config.yaml
d_expert: 32
normalize_top_k: true
balance_bias: false
max_seq_len: 1024
max_steps: 8054
Below are experts of layer 6 (counted from 0) of a mixture-of-experts language model. Rows are named router (the router's row for the expert) and show model dimensions 256-319. Each number is 128 + 24 x the weight over its row's rms, rounded and kept within 0 to 255. Numbers have three digits each.
After each expert's rows: "comes before" lists some tokens at least twice as common just after its tokens as in all text. This comes from a sample of Wikipedia text that the model never trained on. Tokens count by the router's weight.

# expert 14
router:134166133072167161131127119139115128120140103099129117152162140153086141109089144081155085134213130128131129131108095117132120158145087132090145105139103135143103132066131149173107118111100110
comes before: " | ", ".", " |", ", ", "–", ","

# expert 17
router:125098125106111160131133145111103125111137099147088137126110108133120148144137162160139111140135143141100144119123131112098159136143179083115159111107145101105106132135107156114112130148126121
comes before: ".", ",", " |", " | ", "–", ")"

# expert 46
router:114141131123157118145136130132116166123123128098173129116135114139135148104077109111159131079128124160139107140109123112137083108125120116112169080137135151122106094090077148152147193143140129
comes before: "\n", "\n\n", " The", " He", " In", " It"

# expert 5
router:140117134170104126108108161127136147102121109107091124081096121134113136145126123123126151159118140149120148075139152101120128127119081178133149158142122116073105130086093156140145133113158111
comes before: "|", "| ", "-", "The", "==", "- "

# expert 47
router:153146160126143111138144127150145151152149139122162174111113129138153091157120123086084135144148107102129127132137162146118138138138080172129113121161115111151130090100073157175189180115135098
comes before: "|", "| ", "-", "==", "The", "==="

# expert 59
router:102091107098126121151143162131156131106114109150173144102095113084112106147090147115133112104200131166162142125104115161142142101154147120128130102110098138121096120131090168150160184128200138
comes before: "\n", "\n\n", " The", " He", "==", " In"

# expert 41
router:117136110120070093086081103118126133184107159099130111097151097076073122136163145135111151101120141052111176122134166089094128122107119140150105123133165153138136113129129117130166127167119134
comes before: "-", "|", "| ", "==", "The", "==="

# expert 15
router:148085153089105144136133090140123132124145114138109131117159114154127116144135149106119092124124124160118108163127096132117149148116108113094182162095155144113101123120084144105128117137119155
comes before: ")", "–", ".", ",", " |", " | "

# expert 44
router:111165134113115107149122111143123104162081138118168152137133112160149125107110144096125123113179148134162100143107152150155131140135093136132144145122154163128115123133135132122153142122117137
comes before: "1", "2", "3", "6", "4", "0"

# expert 11
router:151131085149139120118106162102120114112110122111131141111126111113110113158130159164098139156137099112143148086129116114136110092133165153122097136113120140116120120136118143130138141112173118
comes before: "\n", "0", " of", " in", " to", " and"

# expert 27
router:109091139105108112158103113147106092118111093174162144107166118152116087129112156128148140107161111101089105133155116145091123142128146106088131101140160102125103121111116214141150161170106157
comes before: ".", ",", " of", " and", " in", " of the"

# expert 38
router:126174130089136128141112149128104139134083090146129141112106152106065087182102143099155106103142154151109103121120130146134063106140154179133131145152146151097118105137125106149163113119144133
comes before: "1", "2", "3", "4", "5", "6"

# expert 52
router:159110155077141145096086179118142149111133104154109157170117126144104104103126157092159109158158142114112126129115144139125124143145124148117164108088167152159130098108146152148102121141112128
comes before: ".", " | ", " |", ")", "–", ","